{
  "n_experts": 12,
  "experts_per_token": 2,
  "d_shared_expert": 0,
  "hidden_act": "quick_gelu",
  "router_score": "sigmoid",
  "routed_scale": 1.0,
  "vocab_size": 2311,
  "norm": "rmsnorm",
  "optimizer": "soap_variant",
  "learning_rate": 0.00249,
  "max_grad_norm": 0.5,
  "batch_tokens": 65536,
  "max_seq_len": 384,
  "train_tokens": 383700000
}
Below are experts of layer 10 (counted from 0) of a mixture-of-experts language model. Rows are named router (the router's row for the expert), down (a neuron's output weights, with its number) and show model dimensions 160-319. Each number is 128 + 32 x the weight over its row's rms, rounded and kept within 0 to 255.
After each expert's rows: a language model's description of what the expert responds to. This comes from a sample of Wikipedia text that the model never trained on.

# expert 11
router [135 101  22 117 111 148 106 108 120 175 155  96 191  60 107 128 120 128 138 152 152 207 103 132  71 150  98 152 117  90 149 128 133 176 126 142 124 143 182 207 167 144 190 136 149 101 149 130  91  97 149  81  81 150  81 127  95 101 130 142 136 151 156 126  96 127 179 117 124 149 120 150 153 161 151 110 178 117 138  68 154  57 104  98 151 129 130 185 125 142 168 193 172  55 193 171 127 131  59  91 148 133 112 180 147 153 161 153 125 117 145 139  84 126 146 105 123 145 152  64  75 150 104  93 133 138 138 152 124  53 140 174  95 131  62 118 136  77 112 100 154 139 102 122 130  85 125 135 128 149 193 108 119 135 123 213 113 102 118 141]
down0 [143 125 157 100 119 164 106 144 139 126 115 117 131  92 107 141 110 155 100  91 126 121 148  96 173 105 107  87 148 140 193 121 150 122 164 125 123 140 162 148 157 131 100 135 117 124 176  73 130 161 126 174 152 178 145 159 133 162 122  69  77 173  81  71  68 100 127 146 177 103  30 137 101 141 101 187 121 118 127 120 146 107 165 122  97  72 127 140 129  99 189 149 155 176 147  32 122  92 118 130 131 106 206 112 123 156 115 111 104 189 170  84 171 137  86 147 150 164 126 139 116  88 121 161 109  84 142 147 150 128  96 150 120 127  79 117  98 118 145 145 153 125 116 127  89 118 118 106  94 106 123 137 124 121  86  77 113  93 114 134]
Capital name starts

# expert 0
router [163 162 161 102 144 103 110 110 111 192 119 144 182 121  74 177 131  92 127 144 122 186 169 167  86 110 140 126 119  94  68  61 142 125 169 129 107 122 132 150 187 114 157  89 128 105  82 102 163  83 112  73  93 115  58 136 113 172 153 111 116 171 131 170 132 140 108 130 132 163 103  97 135 137 135 129 147 100 196 136 154  71 123  97 126  93 161 138 150 124  83 171 170  83 123 171 188 164  40 119 140 131 172 149 108 147  88 114 121 119 141  71 139 108 130  60 130 185 128  92 124  77 106  73 137 105 128 108 108  49 132 142  65 100 118 159 113  42  87 123  76 128 111  77 183 120 136 116 116 175 169  65 159 158 101 117 136 121 104 162]
down1 [135  92 143 120 152 160 118 102 110 125 133  92  76 134 109 128  93 146 151 210 166 137 174  61 138 129 144 196  66 105  89 151 190 111 131 152 154 109 162 125 109 190  88 129 190 141 138 127 191 100  73 140 119 120 199 140 116  76 143 155 140 112  53 125 127 148 127  84 143 117 159 125 120 136 147 130  73 143  94 161 162 154  88 153 146 112 197 100  98 119 131 133 116 120 133 159 100 133 167 138  72 159 152  91 176 105 202 124 149 107  94 107 137 114 128 136 146  91 138 136 186 163 117 165 139 127 172 137 137 173 163 134 141 119  97 105 131 173 182 117  90 120 135 184 142 118 143  99  80 152 164 160 127  77 134 142 109 115 134 152]
Digits in numbers

# expert 8
router [166 182 129 116  94 139  67 111 121 146 163 121 154 100  77 119 130 129 187 122 180 170 117 187  86 127 117 122 152 119  95  95 156 158  85 118 122 143 134 141 146 127 173 107 130  93  89 150 132 116 152 117  93  35 103 120 118 154 138 114 127  94 126 152 152 102 177 138 121 138 115 135 153 140 112  94 165 126 202 145 156 105  97 113 158  65 161 156 134 112 143 154 126 133 157 120 163 174  77  67 118 137 137 171 164 139 110 100 150  94 181 105 153 133 140 147 120 159 135  68 111  70 115 116 187 179 135 113 100 120 135 126  97 125 176 156  96 115  76 138  99  93 159  73 139 141 114 107 130 193  91 130 158 165 128 151  88  83 108 146]
down0 [108 146  96 185 114  71 120 177 153 144 189 114 120 154 127 130  72  87 112 138 116 131  83 101 152 141 134 151 164  87 152 216 141 165 219  93 111 158 142 136 190 103 110 122 167 121 134 144 181 122 106 175 195 135 172 128  61 117 117  74  89 140 131 198  80  86 109 131 105 132 124 161 183 168  90 104  85 147 193 172 122 140 182 106 125 112 123 154 136 173 154 133  83 114  67 137 165 129 109 111 119 114 119 117 116  73 131 135  81 170  95 112  78 117 178 148  91  73 125 127 128 154  92 179 157  79 112 108 116 161 143 125  90 125 187  84 153 106 139  93 106 136 119 101 122 155 103 156 134 124 156 122 120  64  70  88  92  98 111 120]
Table pipes, of

# expert 10
router [ 87 142 139 165 132 186 104  92 123 128 136 130 133 105 126  35 111 138 149 111 123 153  99 155 119 124 170 127 115 160  81  69 106 125 149  96  66 115 166 135 114 142 160  99  86 160 133 141 128 156 148 104  93  29 136 124 111 129 120 138 131 143 163 128  83 129 215 102 184 119 163 147 175 148  72 127 135 120 175 186 163 114  96  45 185  87 110 183 133 125 121 121 105  68 189 111 117  94 155  99 168 134 127 155 102 152 110 150 143 129 109 110 162 118 178 120 110 113 115 123  57  71 122 116 150 111 109 137 123  60 129 170 121 167 113 148 132  89 106 143 109 151 125 149 152 133  75 108 158 192  73 148 152 155 171 135 140 131 142 121]
down0 [122 123 164 137 102 136 136 131 119 188 115  84  95 144  97 176 126  93  97 144 178  76 104 222 145 156 191 106 163 149 129 112 119  85 133 101  76  82 136 180 166 150 102 197 193 150  77 109 161 144 188 157 135 152 133 125 157 143 146 121 155 111 119  84 108 108  42 105  89 109 102 113 143 135 150  84 124 124 137 153 136 156 157 130 133 153  96 125 155 154 168 107 104 142 166  88 185 112 132 113 119 149 122 126  88  59  80 207 116  96 128 105  85 127  60 163 126 177 131 107 187 123 109 137 123 147 159 125 124  87  22 164 140  83 107 163 116 118 140 130 147 140  82 106  95 135 163 125  92 110 123 125 184 102 152 187 135 137 123 164]
Prepositions and verbs

# expert 9
router [168 120  59 141  84 127 123  62 137 178 162 115 171  95  85 141 139 162 139 106 156 185 152 180 122 127 127 108 158 154  90 108 122 135 138 188  84 111 159  82  72 121 172  77 121 132 127 102 165 168 102 101  79  96  81  94  64 101 135  95 188  98  96 113 132  80 131 103 125 111 194 167 124 125  89 157 146  94 107 121 102  72  87 101 184  86 200 147 179 116 106 148  99 115 128 172 132 184  82 135 121 123 128 164 106 149 140 159 146 108 147  80 100  91 140 132 124 121 122 117 113  76 101  79 143 130 164 131  94  95 149 148 109 137 124 163 143 121  80 118  82 140 137 100 160 153 169  80 144 158 170 163 135 168 151 182 103 115 176 171]
down0 [139 162 129 129 126 138 143 110 127 114 125 102  75 117  77 115 100 144 163 176 160 138 167 141 112 140  83 141 152 149 151  78 148  97 152 160  94 122 144 142 136 117  58 137 161 140 118 212 108 170 127 151 100 125  82 209  81  93 171 156 173 170 176 146 113 111 143 137  92 121 186 128  92 146 136 118 110 157 177  86 142  93 170  86  92 146  78  92 129  67 146  74  71 132  98  95 123 142  59 131 149 136 149 153  96 163 153  98 145 136  67 148 132 118 149 138 110  85  97 127  83 111 101 175 131 181 136 120 106  60 119 116 132 166 129 156  84 179 123  80 129 198 170  81 165 127 151 117 143 152 118 157  99 114 139 137 108 146 162 135]
Inner word syllables

# expert 6
router [162 125 127  67 147 148 111  73 116 214 172 100 140  76  81 138 120  84 157 166 169 101 116 116 142 185 137 129 105 114  61 103 118 184 126 154 105 146 163 114 153 127 195  95 108 103 150 135 183 147 149 102  92  94  84  90  79 152 167 108 202 102 115 148 102  85 132 139 133 161 112 138 151 135 101  87 148 138  96 147 149 100  43  98 195  55 175 163 135 152  78 152 130 134 148  96 188 135 104  98 208  78 135 168 128 125  89 134 155 108 130  88 191 136 114  91 120 161 136 104 104 126 126  54 184 135 150 100 105  77 131 100  82 129  70 110 125 119  95 144 121 133 150  77 162  90 174 105 143  91  71  89 119 134 116 119 141 108  94 138]
down5 [142 111 145 137 127 141 150 182 169 158 157  77 120 102  98 106 130  98 127 190 110 150 126 119 156 111  92 167 104 117 153  71 111  87 154 141 125 119 140 164 130 136 108 170 138 124 150 147 119 103 157 111 110 133 168 150 114  90 127 104 156 116  88  98 134 129 150  93 128 103 148  91 110 105 162 168 175  84 156 138 143 117 140 198 160 176 132 166 204 126 133 180 175  84  76 159 131  83 194  65 103 121  78 125 134 145 153 106 154 118 185 109 113 188  96 107  91 162  15  84 147 152  91 108 149 101 119 105 163 104 134 127 158  91 147 127  79 126 101 133  94 166 137  91 167 159 121 112  52 132  95 177 209 118 148 112 106 125 159  97]
Noun suffixes

# expert 3
router [169 161 132 103 111 148  65 162 132 158 131  98 136  68 131 116 103 152 164 139 138 147 176 123 108 133  57 117  92 126  70  73  88 153 131 133  82 127 123 132 183 111 186  98  93  63  95 169 123 112 131 131  86 117 124 125 118 108 140 102 150 150  71 181 132  89 169 137 129 105 135 150 180 144 149 109 131 131 141 187 123  78  89 111 127  87 110 117 137 155  46 176 187 102 156 130 181 132  95 135 176 143 145 181 141 148 158 133 114 126 188 122 106 108 129 125 109 160 141  43  78 172 104  67 158 160  99 128 126  76 137 123  85 171 104 133 139 103 116 133 107 140 119  61 163  67 130  94 168  83 136  92 120 140 108 156 125 114 103 113]
down5 [115 158  93 112 148  72  99 150 109  83 156 105 176 181 125 118 142 165 147 120  96 149 151 151 149 198 164 146 148 118 124  93 118 134 120 181 154 129  92 121  98 156 130 162 149 141 157 154  89 161 156 136 135 179 144  85 103 118  90 168 148  95  79 109 181  85 132 106 137 169 128 152  85 117 148  92 131  92  49 118 170 159 139 125 108 104 104 144 158 107  95 114 183  95  81 176 102 165 115 157 153 104 120 174 109 163 149 143  92 161 170 107 177 132 145 103 120 148 135 184 161 140  90 102 145 133 147  88 109  79 145 128 199 135 133 128 152 135 133 119  59 124 141 100 142  72 163  77 124 194 112 129  92  88 116  52 119 148 124  75]
Name word endings

# expert 2
router [146 163 115 117 124 116  94 100  87 157 136 149 228 111  60 171 161 134 123 148 150 135 139 140  32 154 115  65 109  96  78  89 140 186  85 130 133 136 128 160 119 154 159 103 107 121 133  94 107 111 158 129 143 114  22 109 115 158  98 115 213 153  96 147 155  87 119  72 193  98 163 139 149 127 155 171 135 126  79 135 172 132  93 121 135 101 161 112 129 113  87 133 109 125 144 109 165 151  83 147 158  86 147 142 183 139 127 144 139  91 192  99  73 117 139  90 116 198 127  89 156  18 136  78 132 108 145  86 138 109  85 164  54 118 132 139  91  40 136 126  90 149 134 108 172  99 135 176 149 162 112  85 114 195 106 167 103 112 149 108]
down1 [120 172 143 133 102 102 122  88 123 172 101 164 112  93 167 157 174 155 158 104  99 105 123 154 116 132 172 183 103 157 102 103 143 126 138 169 143 118 162 108  40 129 174 105  79 131 130 199 131 121 148 114 161 193 124  97 136  33 146 152 177 125 139  74 100 120  97 158  80 124 142 178 108 195 142 169 112 103 140 161 121 146  67 148 119  95 149  76 141 122 108 140 122 125 113 148 138 103 121 103 117  95 132 122 133 169 188 148 131 103 164 140 131 143 171 172 184 147 168 180 121 150 130 126 146 152 113 115  89  22 193  73 137  99  50  47  86 166 181 112 130 177 149 145 151 191 153 151 143 123 123 142 179 121 198 131  65 129 132  70]
Line breaks, headings

# expert 7
router [138 145  59 160 140 150 132 122  91 137 142 112 129  79  66 160 140  87 139  86 190 136 141  82 104 127 109  81 140 142  89  68 136 133  74 177 118 177 127 176 112 149 143  68 177 121 125  72 119 163 183 112  95 120 132 155 131 143 153 121 219 128  91 148  58 135 143 120 106 138 155 105 148 159 110 101 109 144 140 158 104  97 120 103 101 153 136 184 143 119 154 214  57  86 140 155 121 121 127 150 162 175 109 170 133 158 118 160 112  87 168  64  97 147 104 137 124 150 130 106 109 171 188 122 140 121 104 146  72 123 137 185  86 138 124 164  85  79  91 122  84 155 107  68 153 128 149 143  85 104 166 115  98 159 143 104 166 127  83 107]
down0 [127 160 131  63 138 163 171 106 100 147 153 179 163 159 156  89 147 141 143 158 121 132 145 124 142 107 117 143  97  93 121  66 138 151  91 129 141 156  87 152  95 173 126 189 103 187 105 103  96 106  96 122 150  76 107 129  81 170  76 131 161 152 111 142  43 172 102 131  97 143  93 146 117 160 113 149 160  87 154 193 133 115 103  99 184 134 114 120 144 161 143  86 201 133 102 105 160 140 130  89 125 119  82 135 183 146  92 122  95 109  88 163 122 121 196 164 212 180  95 160 140 120 145 116  79 133 149 171  85  80 140 187 154 169 129  89 155 179 171 195 113 118 159 232 104 115 167 164 123 128 119 212 108  89 123  60 107 175  87 109]
Mid-word Latinate pieces

# expert 4
router [135 103 120  87 169 130 114 120  87 140 136 126 166 104  95 132 144 124 164 131  96 167 114 162  93 182 160 144 144  96  94 100 141 132 161 124  92 129 139  98 167  90 137  83 131  98 141 158 111 120 100 115 114 113  52 109 126 134 162 100 138 137  62 148 133 143 192  51 106  94 159  77 146 134 114  99 159 134 194 132 132  75 142 175 145  92 121 170 138 115 112 155 168  91 178 143 155 120 103 143 107 131 133 149 139 140 123 124  90 136 178  94 107 143 121 134 141 184  71  71 101  71  94 101 192 236  94  96 102  72  76 155 127 139 162 207 144  78 100 148 120 107 188 110 179 102 126 140 138 229 183  91  98 165 121 165  74 132 144 155]
down1 [121 173 116 132 121  80 154 144 165 103 147  93 131  77 147  98 147 116 145 184 119  90 111 125 105  99 158 148 111 185  93 126 103  98 154  88 142 106  85 114 112 192 123  90  99  75 158 205  80 158  90 130 158  70 129 157 220 159  88 132 143  90 142 118 184 112 160 103 120 156 132 194 113 154  99 123  92 144 112 129 131 169  73 154 110 128 115 164 113 102 116 166 152 130 124 174 166 162 141 172 130 213 182 118 144 112 150 120  84 190  95  95 128 169 156 104 133 110 120 112 107 141 121 152  77 146 110  96  93 117 134 123 122 136 113 133 136 121 168  79  87 131  99 104 193  99 187 142  71 171 122 105 164 191 135 172  96 150 148 101]
Sports tables, places